config = dict(
    num_hidden_layers=8,
    hidden_size=128,
    n_experts=192,
    experts_per_token=8,
    d_expert=32,
    d_shared_expert=256,
    hidden_act='swiglu',
    moe_layers=[0, 1, 2, 3, 4, 5, 6, 7],
    router_score='sigmoid',
    normalize_top_k=True,
    routed_scale=1.0,
    balance_loss=0.00245,
    balance_bias=False,
    router_logit_norm=1.0,
    shared_expert_gate=True,
    init_std_router=0.0154,
    lr_router=0.00266,
    num_attention_heads=4,
    num_key_value_heads=2,
    head_dim=32,
    vocab_size=4096,
    norm='rmsnorm',
    norm_place='pre',
    norm_eps=1e-05,
    positions='rope',
    rope_theta=10000.0,
    rope_fraction=1.0,
    qk_norm=True,
    attn_scale=0.177,
    tie_word_embeddings=False,
    parallel_block=False,
    init='normal',
    init_std_qkv=0.0412,
    init_std_o=0.0,
    init_std_up=0.0412,
    init_std_down=0.0,
    optimizer='adamw',
    learning_rate=0.0057,
    lr_mult_o=0.733,
    beta1=0.95,
    beta2=0.95,
    lr_head=0.0139,
    warmup_steps=289,
    schedule='wsd',
    decay_fraction=0.843,
    decay_shape='linear',
    final_lr_fraction=0.05,
    batch_tokens=131072,
    max_seq_len=1024,
    doc_mask=True,
    train_tokens=658200000,
    max_steps=5022,
    dataset='wikipedia_en',
)
Below are experts of layer 2 (counted from 0) of a mixture-of-experts language model. Rows are named router (the router's row for the expert), gate (a neuron's input weights, with its number), up (a neuron's input weights, with its number) and show model dimensions 0-127. Each number is 200 + 30 x the weight over its row's rms, rounded and kept within 0 to 999.
After each expert's rows: "mostly gets" lists some tokens that are sent to it at least half of the time. This comes from a sample of Wikipedia text that the model never trained on.

# expert 111
router,153,197,221,211,208,141,176,219,241,213,194,245,153,206,196,165,226,222,159,214,134,237,200,203,192,186,230,217,214,224,215,209,185,177,253,223,197,181,210,241,259,211,97,200,221,204,200,232,176,254,148,178,183,184,205,213,213,203,197,250,182,207,154,193,196,202,200,194,186,193,223,225,216,210,197,205,142,180,178,194,172,191,225,186,244,249,160,199,238,159,222,169,221,218,209,215,207,204,204,191,149,198,159,215,205,255,184,185,191,232,221,227,211,143,271,261,244,194,180,166,152,225,232,186,234,156,217,163
gate0,215,228,212,248,255,196,183,198,215,156,184,214,206,198,246,233,195,252,168,194,158,191,208,219,147,190,236,203,271,227,180,209,180,229,198,201,221,249,190,223,236,185,229,231,201,187,184,235,190,196,176,178,244,157,223,192,175,197,168,195,246,226,241,200,198,208,235,202,262,145,222,172,220,218,137,183,201,209,205,168,168,217,194,255,171,164,171,226,169,271,192,216,199,190,216,175,258,195,171,210,259,136,186,190,188,169,198,219,204,191,234,211,135,238,200,246,188,283,232,190,238,203,186,181,206,196,221,210
up0,185,171,204,148,187,172,189,216,182,221,225,224,186,234,205,186,164,242,225,197,189,162,206,226,245,227,218,230,168,225,155,196,230,162,212,190,199,196,182,205,189,194,159,205,216,161,234,208,200,203,200,200,171,188,165,218,211,167,246,160,184,195,179,195,174,227,193,172,182,211,200,223,213,207,224,190,222,183,183,197,294,175,138,190,255,185,215,187,296,180,206,179,187,124,151,225,151,223,235,242,186,209,203,166,192,193,183,248,230,199,158,203,204,232,203,141,215,245,133,195,163,204,225,217,188,191,251,118
mostly gets: "s==", "roy", "ram", " Rele", "z", "ars"

# expert 173
router,171,166,166,216,188,228,256,265,237,193,171,231,157,223,179,276,214,230,205,172,193,229,219,231,214,184,233,186,192,228,182,175,196,175,211,213,196,218,190,247,173,192,236,229,120,175,198,271,237,234,174,192,171,199,222,167,179,217,240,210,214,206,212,192,168,254,214,234,177,227,169,200,204,167,152,188,211,118,186,199,224,207,225,194,218,205,196,157,233,166,216,196,187,160,227,234,187,182,216,181,155,195,143,153,214,233,198,187,256,187,245,165,212,167,244,192,175,201,227,159,212,176,145,180,221,234,183,190
gate0,234,205,181,251,203,268,205,277,179,216,238,216,184,164,181,168,236,211,173,223,272,184,205,172,157,149,213,187,184,178,178,189,220,216,199,209,159,211,159,215,217,250,209,249,154,190,187,240,189,223,194,179,178,195,195,161,193,204,232,164,211,157,153,180,218,233,235,217,215,199,218,158,160,195,243,135,215,189,215,201,210,225,207,191,231,220,213,166,209,164,218,148,238,227,205,227,235,151,161,206,199,193,211,184,207,252,219,200,162,146,217,219,207,170,214,164,173,234,161,147,222,156,144,173,198,253,208,216
up0,232,200,181,140,230,231,186,257,240,188,192,233,227,215,188,156,205,215,249,205,183,207,228,185,225,224,148,187,190,168,206,189,165,225,221,192,182,206,198,211,214,202,179,207,191,241,189,190,228,207,137,211,174,184,205,211,204,208,252,114,223,235,187,182,199,186,243,217,191,181,183,183,212,203,177,255,176,180,201,205,170,194,221,181,176,172,201,225,215,218,200,182,176,169,150,197,179,217,188,198,212,240,213,168,179,198,151,211,199,165,177,209,203,82,229,165,214,194,90,194,161,182,216,125,226,262,195,204
mostly gets: "adem", "rit", " crit", "em", " “", "c"

# expert 11
router,165,224,158,203,181,238,146,213,221,176,234,260,162,189,234,220,177,230,198,217,166,210,247,198,199,259,194,235,201,215,220,178,226,189,159,197,147,163,121,215,211,207,220,205,235,217,205,173,262,240,201,205,208,200,170,220,182,207,178,191,192,174,231,212,215,227,210,149,159,166,229,188,149,166,225,191,183,196,172,236,194,185,230,163,173,150,173,187,253,174,207,213,207,213,218,173,192,188,174,187,122,247,173,224,171,252,203,193,196,193,182,243,172,154,211,219,154,258,205,180,181,165,208,172,183,129,238,194
gate1,241,149,230,170,192,152,213,218,173,234,203,204,196,178,226,229,155,208,153,173,266,200,205,211,160,182,176,162,227,164,185,194,167,209,185,203,181,172,189,195,218,195,201,262,213,220,171,182,131,173,231,270,197,165,226,231,195,174,198,193,188,172,225,230,174,199,212,209,205,181,165,262,243,291,179,192,203,162,194,175,176,160,118,158,221,191,211,188,174,199,231,257,185,189,221,171,171,223,179,249,224,214,261,222,169,184,206,191,180,218,186,167,165,210,211,174,211,236,184,236,181,168,185,239,209,185,189,155
up1,198,163,232,198,265,230,159,199,176,228,210,179,186,197,204,228,131,200,206,230,149,185,183,192,176,211,259,173,203,214,237,200,228,154,232,236,201,292,206,193,162,241,192,174,147,210,247,145,168,192,183,189,206,172,214,283,219,236,218,186,170,207,222,163,165,173,209,204,170,196,220,201,159,200,205,178,204,208,204,245,223,215,177,209,221,132,184,229,200,167,194,225,196,180,227,204,184,150,228,204,192,193,176,193,180,187,222,267,168,203,260,229,235,210,194,241,180,161,228,223,227,235,192,234,253,196,180,234
mostly gets: "ani", "ana", "ka", "ano", "uan", "ić"

# expert 80
router,214,202,156,166,197,187,217,220,246,163,221,153,185,222,231,195,203,235,205,218,249,172,225,177,206,209,207,214,226,158,159,199,219,246,152,192,175,206,219,239,209,240,193,187,237,218,177,246,190,166,180,235,194,246,185,177,208,264,241,120,215,174,208,233,170,195,240,99,182,226,213,231,155,167,207,137,184,194,188,205,204,198,182,179,218,207,122,228,227,218,247,200,223,184,193,212,225,192,214,133,210,219,168,177,267,253,231,201,178,220,201,174,225,234,202,213,172,211,191,172,222,224,190,189,178,188,221,168
gate0,198,249,201,219,282,141,189,219,212,156,217,219,194,166,214,201,236,168,199,217,179,217,148,182,165,216,153,189,241,148,212,177,244,253,227,220,201,210,202,249,246,225,175,222,218,202,169,141,192,137,218,244,206,180,185,160,148,199,225,222,150,213,154,232,233,196,174,199,193,168,218,198,221,215,165,187,187,205,190,222,165,200,167,152,235,231,221,261,219,165,195,142,174,203,213,225,150,232,204,208,213,235,225,222,233,207,195,245,148,202,178,238,228,178,169,212,200,204,169,209,164,221,190,170,204,158,237,178
up0,195,206,263,209,207,184,165,204,248,213,269,186,200,131,226,160,242,186,206,170,148,223,143,212,195,172,260,181,224,225,197,168,222,211,207,208,195,205,194,185,232,196,154,209,203,222,203,239,244,199,239,185,172,169,193,224,201,202,203,198,213,159,207,238,241,224,147,159,235,200,152,270,201,161,241,140,244,239,168,203,205,202,223,212,221,197,219,205,201,213,207,141,206,205,197,239,209,152,159,223,202,201,196,137,247,218,204,184,204,190,123,225,213,156,208,229,181,164,240,247,215,195,214,164,217,191,225,192
mostly gets: " prov", " pre", " ch", " took", " sec", " announced"

# expert 166
router,179,212,169,184,185,182,172,172,205,217,200,190,141,165,209,171,189,191,195,193,178,159,201,223,242,244,268,232,150,248,167,180,212,132,186,152,189,212,173,217,121,195,249,201,162,155,235,209,198,220,177,231,215,225,168,234,256,214,191,190,219,185,202,214,195,234,173,156,235,211,185,140,203,195,162,209,218,172,242,249,212,225,231,214,174,180,192,215,205,206,177,226,236,152,188,189,201,185,254,250,152,168,216,214,171,214,225,156,203,160,162,222,156,249,146,185,195,195,168,201,229,255,200,183,209,162,197,202
gate0,182,222,204,199,196,214,184,195,186,166,215,174,210,256,232,239,182,177,176,263,186,230,158,174,216,262,208,198,233,230,228,203,239,192,187,170,173,164,211,167,193,199,191,153,182,108,207,170,209,198,186,213,186,143,200,196,205,173,184,199,169,231,226,160,247,274,220,199,233,179,141,162,204,190,225,221,253,214,250,196,184,255,281,195,192,243,184,205,169,205,220,226,251,170,184,172,152,181,155,203,200,195,174,210,236,230,134,230,193,186,200,206,179,185,183,183,153,149,173,186,230,217,219,196,234,207,196,191
up0,195,164,208,243,154,188,195,178,212,235,251,218,226,185,202,167,194,223,200,184,209,166,155,212,162,241,149,204,116,197,207,227,145,214,209,225,219,202,188,182,201,172,164,191,232,255,150,217,189,191,242,245,175,194,187,183,215,178,214,241,227,179,210,184,172,205,224,222,199,147,180,234,199,143,197,254,224,197,146,184,189,228,208,188,259,191,254,197,221,228,212,151,195,222,233,189,213,196,205,210,232,214,172,205,207,183,223,180,198,233,211,160,189,196,262,198,273,247,191,181,229,174,236,194,116,255,212,167
mostly gets: "\"", " village", "arliament", " Chinese", " English", " politician"

# expert 39
router,186,240,245,235,218,137,199,227,169,196,268,216,215,182,216,185,238,166,197,184,165,223,187,187,201,170,199,207,174,211,220,213,219,192,229,190,140,181,259,218,258,208,139,202,175,200,183,268,210,202,231,242,228,186,158,141,184,178,220,202,194,186,213,200,229,153,208,143,254,194,230,208,151,222,227,178,206,177,197,165,135,172,193,171,185,190,157,163,184,170,184,183,164,235,189,143,195,195,149,209,172,259,199,185,193,160,214,205,211,210,225,187,235,228,210,195,192,249,179,162,172,180,183,225,218,232,156,260
gate4,194,187,208,183,218,180,228,207,195,210,231,285,152,204,174,185,170,217,190,221,186,191,198,150,165,222,197,206,182,234,180,212,193,210,220,251,189,173,221,252,228,190,170,163,193,194,242,220,242,181,263,265,200,190,155,165,189,220,115,194,174,186,156,184,212,209,241,233,191,195,187,179,220,174,177,145,112,163,253,207,187,194,200,185,215,217,131,175,244,192,211,169,183,197,230,171,220,223,228,229,216,204,241,189,257,197,153,214,158,199,187,243,179,237,180,237,215,235,239,189,203,181,152,197,209,215,184,219
up4,179,209,210,164,187,185,197,226,225,147,171,208,238,244,184,206,178,157,181,236,199,251,201,241,142,189,190,194,222,151,253,231,178,168,167,206,198,234,177,189,177,209,190,239,238,194,196,184,164,219,187,176,214,205,190,219,195,233,179,202,200,211,224,164,179,249,193,98,215,174,248,224,255,161,149,231,197,229,153,215,178,295,218,186,196,183,147,229,241,185,192,220,240,201,205,254,178,211,181,241,220,244,211,194,221,187,204,238,206,236,186,195,199,198,245,182,163,174,185,235,165,181,247,174,191,156,187,200
mostly gets: " would", " has", " had", " were", " could", " are"

# expert 145
router,189,180,137,166,176,202,192,236,247,194,272,222,215,182,227,170,207,167,208,213,212,207,219,151,180,251,153,194,230,177,254,205,220,171,182,225,191,196,142,230,228,255,216,154,246,194,220,159,191,240,220,214,146,208,179,202,167,168,192,195,181,226,238,206,232,239,201,157,169,135,177,194,202,144,217,210,164,176,167,154,186,200,220,189,183,212,164,186,227,154,216,161,241,188,227,234,217,207,168,206,158,237,164,225,215,233,154,220,160,197,203,172,187,199,234,165,176,221,222,200,260,141,246,185,199,207,217,197
gate0,247,129,171,235,179,163,205,214,178,174,232,206,163,136,228,212,141,206,244,212,220,187,232,219,245,220,125,214,180,196,208,183,186,213,199,208,189,220,146,187,202,220,163,227,248,172,173,232,201,231,197,216,189,219,155,202,182,150,169,190,208,234,226,197,219,194,215,189,175,163,197,211,167,202,172,171,192,202,162,275,222,220,151,232,211,159,175,172,207,143,222,209,177,162,165,257,228,154,231,155,181,207,191,214,198,199,183,178,137,188,185,154,180,154,213,208,233,160,234,207,247,161,222,200,188,240,222,187
up0,194,144,177,199,191,188,175,222,199,178,205,216,173,197,208,216,265,254,207,147,180,200,216,228,209,183,171,219,222,190,208,194,256,178,187,185,250,202,182,226,208,154,207,186,188,223,249,150,226,244,189,176,159,254,199,222,187,221,182,161,218,218,224,177,194,203,166,161,208,183,194,179,194,158,228,218,147,217,177,184,216,191,217,276,265,236,192,235,260,277,182,276,211,210,211,175,197,198,188,221,200,159,207,217,235,225,210,245,217,229,201,167,211,231,228,216,255,225,184,199,246,186,254,149,145,177,217,212
mostly gets: "berg", "dom", "ko", "ić", "son", "ness"

# expert 176
router,155,223,209,229,208,184,152,149,229,212,193,210,175,198,215,192,170,251,222,162,207,177,236,196,224,195,215,189,202,215,235,192,196,170,189,203,193,150,196,173,197,208,211,216,184,254,265,183,243,251,227,208,187,187,236,208,222,233,238,243,180,201,205,178,182,226,162,174,200,228,250,194,180,189,185,224,204,213,164,239,219,244,234,183,255,164,285,172,174,175,170,201,235,169,191,158,177,201,176,211,184,218,188,149,193,269,212,144,243,214,189,210,239,165,133,238,172,186,217,235,184,137,206,172,172,166,154,167
gate0,233,197,254,198,274,217,173,190,141,220,202,194,204,267,216,214,188,183,210,205,267,206,224,192,224,215,256,165,192,165,206,197,239,201,218,175,259,199,219,185,206,212,221,189,249,186,197,180,170,189,179,188,202,185,163,193,173,107,190,143,222,213,206,197,225,171,233,225,202,190,176,195,183,219,205,192,237,207,220,209,180,214,171,199,208,202,160,217,211,124,241,163,177,192,169,177,220,206,114,246,217,216,184,215,263,170,182,232,193,201,186,229,200,246,175,180,186,94,173,210,205,217,198,197,195,226,202,171
up0,195,125,191,204,187,228,182,204,224,180,210,135,233,197,182,228,186,185,192,244,168,238,191,213,171,194,192,180,182,249,202,183,221,190,175,183,213,223,224,239,182,105,179,206,187,202,230,144,185,205,164,187,214,183,200,250,266,175,187,216,160,192,250,199,157,219,252,191,209,195,222,191,224,284,242,209,187,173,215,181,146,166,261,222,168,241,193,248,164,268,176,234,211,208,228,233,171,194,195,198,172,212,191,186,193,170,214,173,237,189,196,172,170,196,213,186,236,209,183,161,241,161,238,219,171,246,218,199
mostly gets: "i", "o", "a", "u", " Gu", " gu"

# expert 89
router,199,202,198,216,158,199,168,195,167,240,189,237,226,148,180,118,185,201,241,163,198,175,179,224,219,223,150,202,183,190,179,216,171,193,184,194,221,174,196,118,217,179,170,177,215,203,158,193,209,204,179,179,229,225,250,187,240,192,217,212,200,222,208,237,177,241,243,212,129,210,250,209,123,226,206,208,232,187,230,258,185,210,206,216,194,161,232,181,135,207,180,172,180,194,197,197,164,157,199,169,203,198,204,154,219,151,205,179,216,231,218,184,168,141,148,240,266,217,220,174,202,187,264,195,234,226,191,186
gate0,203,178,216,214,215,201,175,150,190,176,173,226,173,143,171,197,145,180,188,206,194,179,190,177,159,210,236,154,234,200,185,209,241,249,258,211,172,240,175,174,186,146,205,178,227,199,186,221,169,208,224,189,190,212,230,153,212,231,215,171,195,249,234,209,246,266,208,268,192,165,230,177,149,193,210,193,224,140,200,198,165,220,201,207,191,194,181,192,150,239,163,234,194,231,213,207,203,201,199,263,169,212,277,183,190,215,191,217,207,194,246,216,153,168,141,238,258,162,217,221,226,227,182,244,232,229,209,231
up0,188,144,214,208,233,193,141,184,188,214,203,156,167,165,220,184,162,184,203,212,189,169,179,161,179,209,210,229,148,172,246,254,183,190,202,162,170,194,162,210,223,196,200,230,207,200,242,146,250,209,259,254,153,198,239,243,220,213,166,230,213,166,209,193,177,178,186,157,205,206,203,208,198,153,141,174,182,233,166,209,211,254,144,211,148,241,202,185,200,190,237,157,204,191,222,208,190,193,133,238,163,196,198,220,155,213,173,174,183,214,157,171,205,173,213,172,192,187,261,284,191,228,242,186,184,195,198,214
mostly gets: "In ", " well as", "On", "- Gen", "eated", "On "

# expert 172
router,209,231,204,250,175,248,189,217,222,186,215,246,214,206,146,163,223,155,174,106,179,229,217,244,208,181,173,212,185,186,186,218,171,184,202,177,189,222,155,208,165,150,189,220,173,254,187,166,188,236,172,141,246,206,181,180,192,188,235,273,191,216,202,157,194,237,190,136,255,222,231,199,186,211,201,185,188,115,218,223,245,218,219,183,202,179,199,213,210,215,233,214,208,138,172,203,147,216,217,210,163,184,146,246,234,158,205,183,216,226,195,174,202,175,215,232,217,177,161,227,203,228,209,174,167,188,214,186
gate0,218,210,186,208,239,197,183,149,150,147,207,229,209,208,218,191,206,162,174,231,237,235,260,175,211,184,143,200,170,235,235,203,231,219,189,128,182,220,264,184,204,134,239,218,198,202,167,145,168,131,215,210,187,196,209,216,228,167,209,207,201,199,171,235,227,193,189,163,170,212,224,160,192,189,196,156,202,220,212,140,186,255,221,164,263,226,194,182,211,237,245,210,218,207,175,195,202,164,175,194,256,204,246,237,253,179,197,232,226,210,236,202,218,204,197,172,199,176,171,229,176,171,237,266,208,226,187,170
up0,168,185,192,178,193,207,147,233,159,251,183,152,167,195,148,243,186,183,235,184,162,156,162,173,175,206,241,195,209,227,202,205,189,216,214,214,163,208,141,185,201,228,194,173,204,173,178,228,221,281,197,207,201,205,185,210,196,251,174,184,243,162,291,188,225,175,174,191,222,195,177,201,178,175,189,212,171,194,254,232,181,153,214,250,154,219,253,147,200,176,188,225,218,183,192,165,186,167,246,200,160,207,233,157,222,245,199,201,178,190,159,214,183,208,149,252,233,166,219,186,177,255,173,162,205,187,191,229
mostly gets: "en", ")", "),", "°", "′", " ="

# expert 76
router,160,213,170,173,220,138,250,186,217,243,171,192,191,144,152,221,220,173,157,153,200,145,189,182,249,174,190,227,195,164,230,224,205,205,176,227,208,201,221,194,167,184,185,207,222,203,244,143,150,235,190,159,200,219,146,179,235,198,258,195,200,137,214,171,192,177,253,199,201,207,226,155,244,222,178,206,176,195,209,189,141,243,202,181,168,209,224,197,190,208,155,218,164,171,231,218,172,234,246,145,218,169,170,207,178,242,216,220,231,240,187,211,244,150,230,208,208,225,222,198,194,215,144,247,229,229,210,213
gate0,221,171,222,203,268,134,195,166,183,197,183,194,248,236,183,243,224,218,235,186,204,179,181,235,217,207,173,175,227,228,167,178,192,213,170,214,206,190,240,218,184,169,221,212,214,185,179,186,120,165,203,198,144,212,220,172,252,198,226,185,157,153,173,219,238,187,246,184,244,168,162,148,223,189,171,158,190,239,219,196,187,230,233,216,215,186,208,218,220,209,191,225,199,219,186,202,219,188,233,222,237,147,203,135,218,223,183,244,159,224,162,215,227,202,269,194,173,134,201,269,202,248,175,216,247,226,194,220
up0,210,248,209,219,168,193,228,229,216,184,182,220,171,195,232,206,218,205,272,210,185,159,209,142,248,225,233,223,198,208,186,186,229,167,243,169,209,230,162,182,226,206,232,200,166,241,203,252,163,163,213,236,201,194,227,219,185,226,201,206,246,163,286,211,189,192,182,204,263,154,247,215,174,180,176,235,224,192,239,252,218,221,203,202,228,169,154,146,184,174,226,177,187,205,232,168,209,225,143,218,206,182,162,223,141,227,215,239,196,216,196,237,230,238,155,164,237,242,208,213,206,142,170,175,194,212,173,170
mostly gets: " for", " by", " with", " with the", "ed by", " for the"

# expert 96
router,174,213,225,206,215,207,146,190,216,177,158,200,215,187,134,238,168,187,256,166,195,155,233,246,238,180,174,188,166,184,240,176,201,206,198,265,193,174,223,192,181,236,171,211,222,223,193,115,235,228,170,224,238,155,152,212,188,223,257,220,197,261,216,176,167,198,190,169,215,237,244,222,200,152,178,211,196,207,171,224,195,173,190,208,191,219,199,181,249,218,265,201,208,158,206,212,170,173,238,212,232,223,250,227,153,212,197,177,256,250,187,183,217,224,218,211,184,171,170,222,205,192,191,175,125,165,185,199
gate0,182,182,207,231,230,165,177,225,211,182,226,182,185,208,207,176,161,147,196,192,223,264,252,131,176,167,214,178,218,211,218,211,196,185,210,184,207,219,160,148,238,226,238,249,168,137,200,209,249,233,263,218,199,168,170,200,156,232,202,208,164,130,227,208,172,202,230,164,204,165,171,156,292,168,178,192,197,189,226,241,215,220,234,208,234,155,153,212,202,181,221,215,245,184,181,208,221,186,218,175,214,203,175,182,209,185,154,220,220,201,202,157,209,178,266,157,200,180,180,153,198,219,210,191,175,233,239,197
up0,192,240,165,202,167,153,203,198,240,214,198,199,149,147,177,206,219,260,188,163,167,221,194,205,187,224,188,248,160,250,167,244,244,209,237,211,173,183,190,196,185,196,227,190,194,216,168,200,231,202,190,147,208,221,164,190,219,152,207,170,178,264,135,214,212,205,165,202,200,234,252,226,222,152,262,178,158,214,183,172,280,205,210,200,183,160,243,212,181,198,183,199,196,230,156,159,189,225,229,230,161,193,242,222,184,195,204,202,190,173,196,256,227,212,183,279,175,197,237,187,162,187,238,201,239,229,186,174
mostly gets: "reek", "eam", "ittle", "aylor", "idge", "igg"

# expert 66
router,151,220,226,178,205,193,204,196,165,244,212,220,162,130,224,191,191,170,252,196,167,157,124,176,194,187,165,214,195,202,192,186,169,171,228,212,218,223,191,153,134,180,183,176,157,213,155,183,162,192,192,225,210,207,239,205,226,175,224,228,184,200,168,211,173,164,212,235,217,207,171,222,191,200,161,210,184,220,223,244,235,180,217,185,231,158,268,189,217,228,189,209,248,191,151,158,186,233,243,222,212,171,166,149,122,160,178,195,168,204,195,205,140,188,223,212,240,236,247,201,209,224,139,211,240,179,204,225
gate0,181,207,178,178,215,154,227,191,187,197,187,160,224,236,227,230,146,173,203,240,189,223,197,212,183,232,169,248,202,183,208,212,178,253,219,183,230,225,217,252,211,163,188,220,210,178,194,167,218,186,296,211,224,186,253,210,184,193,155,203,219,189,220,192,215,214,221,228,215,191,119,141,222,215,195,177,255,197,162,218,203,199,142,198,223,208,198,213,245,257,206,138,190,231,194,171,197,245,226,207,210,178,190,179,190,187,97,189,179,227,189,219,141,244,227,220,208,204,240,201,228,230,210,161,226,181,250,199
up0,209,222,173,189,153,136,248,211,216,155,195,218,195,201,174,161,179,200,214,203,207,197,213,194,240,226,212,160,181,237,208,171,214,177,220,243,209,195,200,211,210,171,194,212,206,166,206,191,191,179,224,187,197,205,206,197,168,231,173,237,196,209,222,204,150,249,257,151,166,201,163,205,246,267,202,202,244,224,242,238,163,206,156,232,215,241,188,180,196,256,219,148,239,182,214,190,211,210,182,291,284,213,178,201,182,187,266,195,201,203,167,236,213,222,262,184,213,192,191,243,241,157,256,205,200,226,187,153
mostly gets: "arly", "mier", "cept", " early", "ially", " of an"

# expert 189
router,205,206,139,190,168,213,208,231,238,156,209,195,160,196,224,195,234,207,149,252,226,247,228,233,193,260,229,193,197,234,237,190,208,213,122,166,157,150,195,233,200,235,259,152,208,185,233,220,223,236,245,196,163,211,161,193,185,218,179,189,233,206,242,191,193,228,203,151,182,227,177,173,191,156,240,190,203,130,187,179,178,195,211,245,175,219,156,218,218,187,225,144,219,198,192,193,185,255,161,182,193,233,167,207,230,200,160,195,164,164,172,198,183,195,262,218,168,191,228,178,245,219,254,165,212,193,201,189
gate0,192,162,160,239,178,194,174,200,228,239,192,174,168,169,221,179,186,148,236,192,190,116,241,222,222,226,229,161,198,220,232,148,208,251,187,218,147,126,142,223,209,207,213,213,255,216,169,199,201,173,166,184,179,253,194,206,191,197,189,200,176,197,186,191,213,233,178,214,179,232,220,203,172,231,188,217,245,213,204,153,180,195,190,211,161,262,179,199,226,189,148,264,219,216,205,223,202,198,183,219,199,184,206,199,226,173,178,244,117,156,244,221,221,200,191,224,160,194,203,235,247,153,200,250,246,229,195,204
up0,173,181,177,160,169,209,211,244,227,142,214,253,253,200,201,197,238,203,156,257,192,217,146,198,151,226,201,177,243,217,177,169,184,202,211,249,187,247,189,225,165,299,220,142,151,235,191,225,219,228,162,180,147,221,201,148,154,206,153,135,232,185,214,225,174,171,198,182,208,172,194,250,175,147,193,200,189,205,207,218,203,218,211,250,189,208,190,220,162,154,207,185,169,225,188,201,240,231,227,181,249,182,192,199,208,209,199,228,170,193,178,173,198,159,209,175,246,192,188,193,193,210,201,168,229,227,161,207
mostly gets: "ki", "ko", "ado", "ota", "que", "za"

# expert 163
router,194,204,209,178,222,180,176,197,198,225,221,202,239,217,146,171,211,200,218,218,247,181,205,248,233,239,134,194,164,226,188,229,183,188,250,235,221,147,207,199,162,211,212,187,202,208,208,154,173,246,203,215,233,234,152,198,268,221,237,245,217,161,208,194,256,204,155,209,207,202,232,154,217,191,224,203,222,166,194,188,239,192,241,125,205,162,235,202,196,183,212,221,186,182,205,225,207,217,264,144,244,206,168,209,220,260,245,191,190,218,199,211,156,146,242,192,234,176,211,139,218,171,200,211,167,225,261,218
gate0,221,204,174,237,227,222,201,192,168,198,214,165,182,236,196,196,156,181,194,171,195,213,189,190,221,225,194,211,180,206,232,257,275,213,222,231,182,189,253,145,272,181,195,174,250,153,230,177,203,207,236,192,153,181,200,171,227,216,209,227,196,208,185,234,294,216,174,182,203,205,168,163,210,187,220,205,145,242,206,190,140,171,195,178,209,213,210,212,184,242,199,174,211,169,175,216,187,246,237,239,244,243,226,240,173,229,184,214,215,170,183,152,209,127,183,181,206,183,242,150,236,227,172,246,178,251,192,208
up0,177,224,192,185,192,141,188,181,159,196,208,169,176,190,177,221,174,164,222,216,163,205,178,210,201,263,200,178,174,155,194,160,208,218,191,213,134,227,242,196,215,209,171,130,277,178,160,202,163,182,212,202,209,182,228,206,229,183,257,211,161,215,193,204,214,188,161,193,236,131,191,247,184,208,193,229,216,217,236,197,265,205,208,169,191,211,202,162,228,184,248,221,242,166,200,191,169,274,213,238,154,181,217,214,180,191,171,188,183,197,205,213,204,206,204,216,235,188,233,224,225,176,237,190,160,179,203,86
mostly gets: " like", "ed as", "otes |", " appointed", " using", " such"

# expert 70
router,243,184,199,183,238,196,243,213,245,186,185,138,203,211,245,173,243,250,182,225,193,262,160,179,148,202,197,201,208,145,186,196,219,197,195,211,198,246,176,216,204,180,205,197,226,225,144,227,222,132,211,179,166,170,194,213,163,243,201,125,226,232,198,216,185,168,206,169,183,204,190,248,208,192,235,168,159,195,165,137,212,151,173,172,236,243,161,178,234,208,193,212,178,223,163,229,254,218,177,159,183,242,225,260,163,204,187,192,199,180,168,196,243,179,201,179,195,245,165,245,217,192,229,238,203,198,212,165
gate0,221,234,206,208,232,141,195,195,168,156,184,209,214,232,167,197,182,175,133,240,164,219,256,173,184,217,199,175,223,246,184,236,193,195,173,208,159,201,231,214,233,168,166,232,220,198,222,261,218,190,195,200,201,205,185,180,178,165,191,152,195,216,245,175,173,189,208,154,208,212,144,220,160,222,197,174,215,201,188,202,235,235,213,170,242,155,92,204,233,226,234,176,202,238,182,238,219,184,204,197,214,191,178,206,210,200,224,195,234,219,136,196,205,188,294,167,169,255,213,237,199,159,193,209,227,203,172,148
up0,178,178,173,216,258,229,217,167,185,169,186,144,211,212,251,188,170,151,192,200,126,186,233,207,251,186,250,205,206,205,235,184,173,179,210,244,233,157,251,221,188,183,141,145,261,205,173,182,202,230,215,239,195,205,213,200,151,202,219,188,192,161,171,196,219,178,242,191,200,194,231,179,226,121,141,212,231,258,163,199,201,265,238,172,193,189,160,227,181,170,278,207,193,178,148,188,213,144,177,218,202,203,165,180,212,184,216,223,196,218,190,198,234,227,193,175,189,155,227,190,213,202,189,199,185,204,222,204
mostly gets: " det", " disc", " bet", " inv", " mag", "elop"

# expert 64
router,163,205,175,178,157,165,182,238,190,185,155,167,230,193,207,216,181,118,226,198,145,161,241,208,202,184,237,208,193,194,188,172,172,168,224,180,203,220,182,156,214,152,183,199,194,188,252,229,233,147,193,217,213,241,184,221,229,193,213,234,130,239,181,159,195,185,206,215,228,235,129,186,188,235,228,200,196,191,222,254,222,173,265,168,244,225,226,176,233,202,143,199,227,183,210,181,214,189,243,133,172,242,157,175,213,218,216,169,224,207,232,184,158,216,219,150,210,218,220,153,186,198,251,204,224,211,166,202
gate0,216,206,152,232,242,175,227,243,192,159,227,210,179,191,197,174,186,139,191,218,185,161,171,192,165,240,189,139,227,243,148,195,214,169,219,193,198,220,190,184,197,161,189,140,175,180,210,243,180,143,196,262,200,181,252,226,215,187,213,206,147,205,228,213,252,216,205,225,218,128,167,201,193,159,168,207,171,233,236,216,221,240,222,170,208,190,202,214,152,209,173,204,183,207,154,191,214,246,240,206,167,162,209,198,154,154,190,201,125,200,229,258,199,183,194,224,227,190,227,217,198,151,170,235,245,171,167,208
up0,223,196,257,196,226,245,226,133,188,220,223,170,189,208,192,180,193,269,226,171,188,218,167,212,228,215,175,157,237,193,222,204,167,184,198,232,215,206,213,202,170,203,177,242,253,177,137,182,202,206,180,200,194,204,166,194,257,197,198,233,262,177,153,194,205,174,190,127,245,200,186,179,239,166,194,233,210,219,185,188,154,231,182,210,166,176,209,212,229,228,182,160,235,236,164,160,193,196,195,175,210,213,240,217,216,165,223,259,259,146,186,175,170,161,198,177,174,230,213,222,155,179,186,243,135,244,235,225
mostly gets: " is", " was", " was the", " as the", " be", " is the"